Weights of a small mixture-of-experts language model, trained from scratch on English Wikipedia.
Training: a variant of SOAP for the experts, 425M tokens, 6492 steps.
Below are experts of layer 6 (counted from 0) of a mixture-of-experts language model. Rows are named router (the router's row for the expert), up (a neuron's input weights, with its number) and show model dimensions 64-127. Each number is 500 + 50 x the weight over its row's rms, rounded and kept within 0 to 999. Numbers have three digits each.
Before each expert's rows: a language model's description of what the expert responds to; "comes after" lists some tokens at least twice as common just before its tokens as in all text. This comes from a sample of Wikipedia text that the model never trained on. Tokens count by the router's weight.

# expert 2
Numbers and scores inside table cells, such as vote counts, percentages, goal differences and set scores like 6–3, 0–0, +19.
comes after: " |", ";", " 1", " 3", "|", " 2"
router:525494512474520550624490564487573641544460408519480483532424477541521615388494509526454461570483504480533510512459399483416527518516507450475539414483467426536568548544525465510455460529526471
up0:469498489543410461553540521508534533562530508433564500418577515402598462510450536592545485528515467455507461452485561436429491497538505545468539515491458530621555469574469472546517636487506454
up1:496632585473533607574442455484468513491530494410576601495460491509502508505491456463519426490445476445520399441502542475581465433537421490498500494495576490590521461588507577459545487484478459
up2:515444612424487543498508529433496526549451417480529514528530502491574496442474467493540564533570557506487571540498450433442485476509524522486395490477407501466478530493596522486519491490475542
up3:514544431495519417515501463537542636521514468468407460525477538495537454447573493508575475469457542500518584530514426463485537467498487547485519484410553552445526356504575532451494545464528461
up4:542473486559528572379540539616486483546539584465409447604498517542409515523577529487574591527513391442477523457553433506434548499481487470549531470584500487515561466452507586501441487483524465
up5:563397478556526436528472510480421439434490479505433492498511466445418468599480450417503528489499593455541463515474470491464534505532557552437496535511547564449489453497545545444397581446550519
up6:490490494472492440480453482559430468469520463474488540448446516447440523554488530443503575465457471559566509469522480402563437395446470542546373459438487477559535542577460535470503566484412424
up7:541586489501489480530551519491541546425580475581511515511582540433509539484489513481461535478485553498528587464434461516591483535527582528552497468429514444450529543430494456531513459529472493
up8:514534464491504455469485570519500501456474525463516486499550463450539457498553401555494549464485494376472522539544490437442528419510463490539557478515481449438613468527511586449545460556468595
up9:389529500505494482490443527523450447483542442527445458524501483547448429446481391534471565506545521564480468418527467621551555468647500567529451466448542463520446459518541522580473484403559521
up10:559546467440504504483506504483434596498555513448526538532461537489524458475482410543484467497501423478459466580595526561515490562469385446499511476435508476440556468569459489490533549533460606
up11:529581470511529487544458581470466541538427445597469579537527458575514383534416562490488487559452462417457488513460474632587510398419433532493518423500564495537493575467482523483578550476540500
up12:452466529464475500540514553457490635502398511503506567509523572520473415427449435459421461493516442443395559458515457539477476537540482486435519478444511553505549364584456415418534495406471485
up13:470526530453597546481575469530445502550559536528491521501528484576511421553555495433527483485459501447594516479534452473362464538420533560430569528486503503508426493403494478497564496536565447
up14:498517484373487443497410571467539528519425478515445555566556520407400523501482492509578540462471416472565403465488538463458437523465541539470475474461494590485557477536418555556514572508542444
up15:481492488595542455421489524523458497539480514480495533442550460503460464450470547470453411624489406569478496518492583485454425574593537497412472564400511429597473533479472419459439479471584444
up16:511474460498551556544478461492548495513482503438513546504472552471488504430441540470515482486522529559439474514559419528413489514589487408472537536472461401533435467519462537598456512558470531
up17:541398465579429557538410521547578531513551496485436472428508452463505542529515485472482507459465540525556465506522408497448523520556544567611531459511440455565577536449452455563454543511449571
up18:531439557537521489435578506538556524520458503437567550419486457514430501528513453528529570447432491505527471539492580548458489507463462543541578441495465502506530479530508517531492476602487569
up19:526542533496516544501502569536525474480446494425442508450481517569513543526451359512477599553607470442493513537474488583580559489463584447542501447397448525502494542490508470492469385479491511
up20:605574495443382524469502499512491486584451521524404466477485458425498451515483546472410401498543485542538404463534583572491558568517499419558459530538532484498587477581509457498511474364441471
up21:515439510478434517537594474537535561482428456574532507522577501587449524464536509452469564567510503430366490456521389511380536436477540510488542485514445396482486444492532499547500373499515455
up22:498443422534522374541475398557474384512533534454550569510493588546498469503462502561527465516587465512513585490409547522506511500555542520528497485514505522494493531550476544542473551712549499
up23:469539614523474628508438473453586432562531510489525464525488524529535489519516488523485509546649488509521489481486563492500522502543469490503504465428537544561500498591433485617466489456512552
up24:413596444540420561494551595505535516449562485480521488540444463421554408480478537500472492538518527589480508463538435474543436588555549491508516570477426527504461435501534512517527516562423450
up25:500437543483434497572571543583544478392503418537471492568603447624522543541558525388536474497440481548545596518552423462400493448446461455482541511455480434536434458461561493456519448505577528
up26:532477544514517515550517460547509520525451557565407511475540487530476482593469592461518434446523471493528482439537503475541437468478413569452570466509457454494421552555484551464587487470515467
up27:525455565464432535510540460409533409486511557427525537462399527530534481566520425507555423486558463432501438486512491512486576506552540453496560508449518501591542498570522511381515485603610511
up28:518414475403477475534481534547490440479401490485525518549462442571580487582517477550552507542458552581397426493467546473490527499432497512424547492528562523391443436468520467571448504468503419
up29:496530501560470523440534479466559467578452475512428560491468462479491491510443491592474412517518468516507507519437474551538492451456454453482506474561418492585521453490486536437596461535468420
up30:448546437554483464533471512419499565541532436516463456522553540518389534506487504542491437490491537573486490438504484401548520477513551524481461448511475475525485495525563454537457470550444479
up31:543536433532542509625543504494523561458603447571426473525413520482443414476502502526531457504490454534458508504505420524460576486521529413452510490484563574546458565552548530530603514595463469
up32:420545440622451439530556523525400555591525493525474493551518525505467543496421536460474523485556521514526521567479566467474531531576483493536401471475491470541498487432505498426435557475453458
up33:467473529531541472525523507527571547532486509436494411485550542481484599448452533430522491572456505560484537515379379439445504515601485503488518446431544619494542579610472472503502498615523508
up34:442577594497482393428463482496469445491523534508528505454436566468511556474453484432514482491542483449497524422532438516464471421547462504532414587446535480476541514460431597519553521452472485
up35:504415465514619485476512481478547550451529467525526471480439500392458467490558611520578559442410555473536519532539432482583534476437475385477473487477521497462479528417491485642509412511467528
up36:521612534511513497508399562518366471536552467439460592530490474436484596514549539485604526468481510535474512503488531427480518530464450495507434487471463519463505635562603533438475519620490541
up37:542523510429481526499488488545554544480441519521450508558521483434568623460374490575389468558522511530516445540509455421390521542536466554488552448482459506429533429477519532496494597490522486
up38:421526578513604502402439530580461503520507517521519483506458448569493453486529532567509436528571551490474466541507478517483549503543474475587531402615475403419541481498520503534488436518482595
up39:449496467473449462535437469539505498459428469384415396474539508392512499479555548451469520481552507545501577500470471565533534436515518449566461537487486422527530471567372477352486437516467461
up40:504402487502513627435452469548544482554510525429550501457502544553522605542534548534519505449588561546533544510402588534512660508464452487527514586520532614507430465496455515500474554540470534
up41:470471534553544492485506490403584522563530472463497478493479581576584523501545521499516459474471526554488465452527520515476482511554530578479523544485455450495458457520484413439488522498501455
up42:512478387484440431554505442531530453429472409437476455499522522504525439479521531471496464438518527496458471520447421508494416439574414498495528526452549546444528542498480471567481533529523510
up43:482445533468534481485491594515528474418468473457503475506540481454431505495548486616463531543445552498486465486486499547436600584497452513519553463515516423583446538587465480349544596535472518
up44:537586492462552489564583517455493457405467488520458524533523507574472444475514514428527560567502479543482519477493459507566356421553449569458427511542539536490483525511544478483407578508610494
up45:479460508548466416451406553524469552496370491576390528501457488457640426457507620542476485568504482479519508553454494507523523433463505510586526512609503527472442623510503496415452514531526530
up46:572539551421510581546490489540508479482542526527523536459460476498500607454479539574426453495504518476481511576432472435423479577554519502508405409486441474437568542556519463462444507486544492
up47:609507528479577419518545448469455434508527474496446559603463453470526495552573423500551554523553473501572400557511451501419488428506566427578488550445539538537529509363564492604551525411443578
up48:399528513452489530515627499445541509571467520526522534449488488467464561456550457521500417572540544547650483469580492602538576530435565476480445540569447463407596502489574450355566497464445469
up49:457524459508481408473485504512576546521462461532476544524492508542509567481455562421510527576486459436498498537529486540420490497473559432469413482532503438556521537543602526543497557472535417
up50:409477542522561498564460450449559559511583539528437524514492494502499560465522487471531534540448471466440561528543505495522497458526536531564512531429443526497470547598495548515487426544421476
up51:526437488545481517453537523520540456542422469424524516528538534550427486673613550470473520516576562495575459535489456521459570561496399461526463478542454559517585444527535573400404553427425468
up52:439604483590486571453416451489608469535350579473544523463614521476525549499397490554520478481411506537558579552558508465383528527484492448463496503486420450438562482492461509568534475578458415
up53:500416506469513435402461484469529478577478552439449559493457471550516514561527472471570530584463478523513522523488556531508496418550527520535503545525475603600634570563478581509541524470523479
up54:487464469507350392453469482480536576593500513494425534434423544511538467507502620497531467540490528441537476503525426425488546495509492412523473483516469616477550460436487491466464467513519435
up55:523506479498518575410566457518502518466598576474476438504486585528508534429542461507449507461436485535503478540587569487433464586482603431541574482529508581502498464410421452545436350559503424
up56:426429550456424458576553537492502424448520502438487453481429416445505483529551515448558380495525538496463562547420468456505531544507478419523460547461521504488549609557451439519443481542527417
up57:519505397502528478627501476546536539550511464555456535505584465532511457535528421481381466488420564479519481413494561446487441474521513544520544518478581501553503484486603453509419468468473519
up58:442479537459556574458497448469430526486469528567517463475456541480460473506554549456567497520509496497496401458482407495555519515464540608498550513529543523588464518429557511452621412404415472
up59:533508516522513447529547529440523446435573484463472576515624493513489493496530581596569544466505434541543532550596496582406463427524524501435528550520539518510528558416556579520504517483485464
up60:510491549572463383500538482536418522356498508491549456489484467497485453475484502581539474500545498497483553565491433540535578552466529574459488473480550452462543488544512512484545454459497578
up61:500575530417463466540408482514560511506519485510485428505487429454489594525481505581443528485503432541470503491439532459584516471479526507492479522544458436495539550504522482457516533611526500
up62:548592548609564483416512551449490527476454488433515564489547572537513494455488496544510438461635453400449523520489449413470495538536421464581419475537432535548566489508446522464473579408480513
up63:463544496453510541507596487494469435488635498567554453580456498399540502601603450445480544446383553561494463481418481477377457578580506470551494579551493580460515403478468447494521439485541484
up64:482518535576629482491530415463529468465490458574483557566444479471480569531443413557580510596470472484596475536454486540462422518556509510513431572422532572547508468480499481601461543475410508
up65:539591546481461476478483501484498460534566492465478455515508510515470506550512411588394573430501582430542561476506464435489455535535497485526525493501429514546569450652555586534522475551456528
up66:527388569463553529459458548510465467535541438551375463394524475470447559506502520468408495543575600538560548455600488510441445458489430489487505502530531558530496547453507485459517426532530540
up67:524539531554439456528479444510478441495533515462533598380462562577443337502435510467581491508501559499502480535492451578385498502513549392529465488466464567501452503509466508519494486528433456
up68:484483468533558418572500472557497451513537552541515521490456545495449501493476432545464561551529506504473449428516593509463504484508539360477542514509578476560475519467523503577442545515417407
up69:530445520470553532565415579396590506471447462496559454543460486421550514481479551512485457524553545450541531525444482517437488515525524496524457522563458542509458508518518471540492531507464546
up70:487462475517483507515500466469530563408490561520564530530434595482633588393513506410541551450529529459566416540496463450457621460533500555497588475568519442522493541502525488547446484608485494
up71:531476488590614492405473491467398500513579600462464490507444483481520540514511473411434508446513410495471495530466470521472489591608516566490462610501570445481474472530508496483381527483577531
up72:457570517568510493503608593505598502460480516448556445570497533569441486490513516484470491493432470487499507507546429589473562483449564534514473406502576462530466534553477540455506543454485539
up73:498514447477485430570434569456578579512540577513540492530474488504475423449431442505427528499501392557514443542531447615432505455486412503449498507528509481465530542547500527428526545566536386
up74:529503413530488505634554525553487619437404499431622449447407483465570497498457548503490412560497499525408484491549514572650523498518583533543538546480415410435484567529466495471460500483441522
up75:523519560511481497531548447556574483499578507596568435568455516475560523471511517490428504434532446425532534534541570521488561400445428505379594518408462523452525468477528528484496447512595529
up76:434549451486466464579474472488432523521514453480497522464488424519501571491488541601463526547466538444528526495526429442595477421540497402461454556570491437555542460555467546498494586476500470
up77:651468440487450477497557537400484549536498440518445493458402446582518520486509488432534499588476508566487479454558390442412514457518544541572448473491494447510541492483510413491454530395489537
up78:574631456482551430496435439565501593505451501515524487471580453492478450468457483409546560523367478468490523485557521510415505518547562360464433471430419482544499535565589481567405567467589447
up79:434474510472418562475443543541429605477442481513514464512503469494571556595465471497571537533515555464518427463475504453591479470429501491525522498525497588438430515548445548561576552585554511
up80:501456546512473459514492534544605530509548514494477622480459410568475494453525415469516676447413586500569562433498424525574462410499509498565567461485480556561509457507474460508411522518542511
up81:508607556536514495506459498547499554520381509460510554473525509540463514401408518479528473455555532522578539455548520498475537605460415545504427471451514488496522573533501513549486496599514544
up82:578504418532473621595477521421559546448478526451468481448529498500448470500584434544613540504482471502591514418493513564378445461562459446573437467475499532448546504503595499522470582383522593
up83:403598566457502493453556540529560486422409488409466522485481502505503525491367506461461576535557414588503513521516483486500473621447403528439533507540499463546595444454481544543472453544345525
up84:458565482568501480465565471496546360521452605461487484512496467489481555504468393465459580465515482525489547517529457596467439525491493449538541456518467501491521433481450519527546438502626485
up85:584453482571436503453469555398467547534504599529508577475449408477475425492609509570547483591460502521451524587513534471366520475429575474519461452577521492464506490443413453522460523478493519
up86:499547516495646465458530459479506509524491420504519598539503486445530567507434528532499424521535518504463541510472494573509491594530482466512535513460457531513525518520487558585578529545472605
up87:469599505471484497595418463500476456512464452516501471499477492483515530399450498515488517476523484466539566516479518439457532488466466459585468439464522398497521528509528567485541452449530506
up88:536441453516422463518558444563516576527508491509428524532508468467453477492457518422510521409459504488450504502452511558535471560558549365610573387562446467502489518498518455526525435580585409
up89:561549426536526486535467547522487564472510470429521477477601531489495507461524432568533432495489487560507484514496489439524495428486471502441491480467578453500540615469472516463525479497526489
up90:432532495584556481396511444552479557531540555525502571579494489481544520491389531577483516491446560428427517513544537528566464467419543539473518594511483535373454460531481559504634524603500508
up91:495440497537494493474513502513437521564525479461592547520548445495558541491623492566407541498497492502469556447464536579414515579399547549475476416512479456510549448507461523441496542398533493
up92:485539464495443481577460503500529547548446568562491458587394474523554561464476542564494565460442572555550470405421530533550490487416527499433568521502498500493541501527539459441534481513625497
up93:546602496442513538581554457481493466494532488450406581454351474505524504456508440451511570445455583535446514482564560519498555519455571491482467460422543461578504481425589474547524477452517539
up94:490347490491550577465476459513525495457504434522436589491441505580507411533580556541556447545494565481436455565518615538466547533454483436445519553491503555428476526437521478434433455527484393
up95:552520445551589402517528436479608488487482517615507508494489552557560495549502502536407445457476474498556529462493542504506497594455455498551585511600438475494509502410471449560534476521477472
up96:616486522535587493569493559634515442482443537501539573546533481495457548482452477467523552496497537481505530528544571498545545471426476559569499447522456503490525468495432501503475520467491447
up97:549493574461456450629439526487480493453513539547612580482440481472410450482526441478535455444555441429645562515478414469488520488515509450582581490465515409587546571540472457501509452564517521
up98:480536424493529433557483555513498439569510460482520515474510481494522569492573568472470527542474560533558473512571506487471529473466490500480518536479524492444378536566627497539489607500500473
up99:461481531532551575465482435515496484553543563476545478474394491475490525542465482519460512436432585480384451455431559511631597455510551463497552561538489574428554529563467573494576403515450505
up100:533496549479569499585513461508577521555483484539519569525492584416504514529421616544600434533475389473469521474523412525491436523517554458528592480493510482576475454519568484499537453556490461
up101:498536506411528467449568473490433563508517519642517501526479485468470509551478540457560526555520528463470526544471439483475477483499465420468520469514545582490454510509495429506500565510497376
up102:538514480527445542537445514475534530482461501441519432459527409540434543495545574499440541547458528525434556524453410392328501485502494554567472481522405512512483518547503512528448474481553423
up103:536510452533468484583570490436539544512491580499514594439512416535531460467533401498505486524547530457535490465611518515442596409446512471551454387401488519573577651486500521574520464507485597
up104:566631546501414522409481486493448605538551494504426459560507540489525538473495415529473463488435545525503517478576496483437570504470473456406508479437463630514590515538553508480523546534476545
up105:551398435486451558471468419455499493542433516535408470484483573494492518516466478393486444480581534531433575538509587526553543448386482488554592631500514525530528473453383521607495389438516535
up106:430471533617480520552507432500569469457444524601475485480533503478480516447471511465488547479541544538461577530426513540622556517636520572495499485510388447542392376517431459596584554453573505
up107:528439381486450465546511490570556561472506540492519476474531376551519471512474511539472515534431519517516494434548553507489517441427551450332448515551458443477539439446576443440456579460570436
up108:436474534464574460439464482521554558572546545538576464438517531553435558464467448439438515478468507440499483535511566483431555607417476430482567453540434503473555547441514480536519535494540478
up109:442521465488593496484545549459521554457522509502525475581511472507526500459466554477475466514438519464568520558514541550472497517481614563489519571523517471477543468469565431545461559396425466
up110:556505397440473568484503538543471594557476501517506471541439499452411462489549426461384541543478473557602456472474533605462545440575534475512585485568525509467511560538464465480491467420551547
up111:529406450459491475415457506473398509437529552490415511520461533536477614529427520496576493535480510524530442498528482585542496397539524495447477485391547557524525434482497549564425508454422515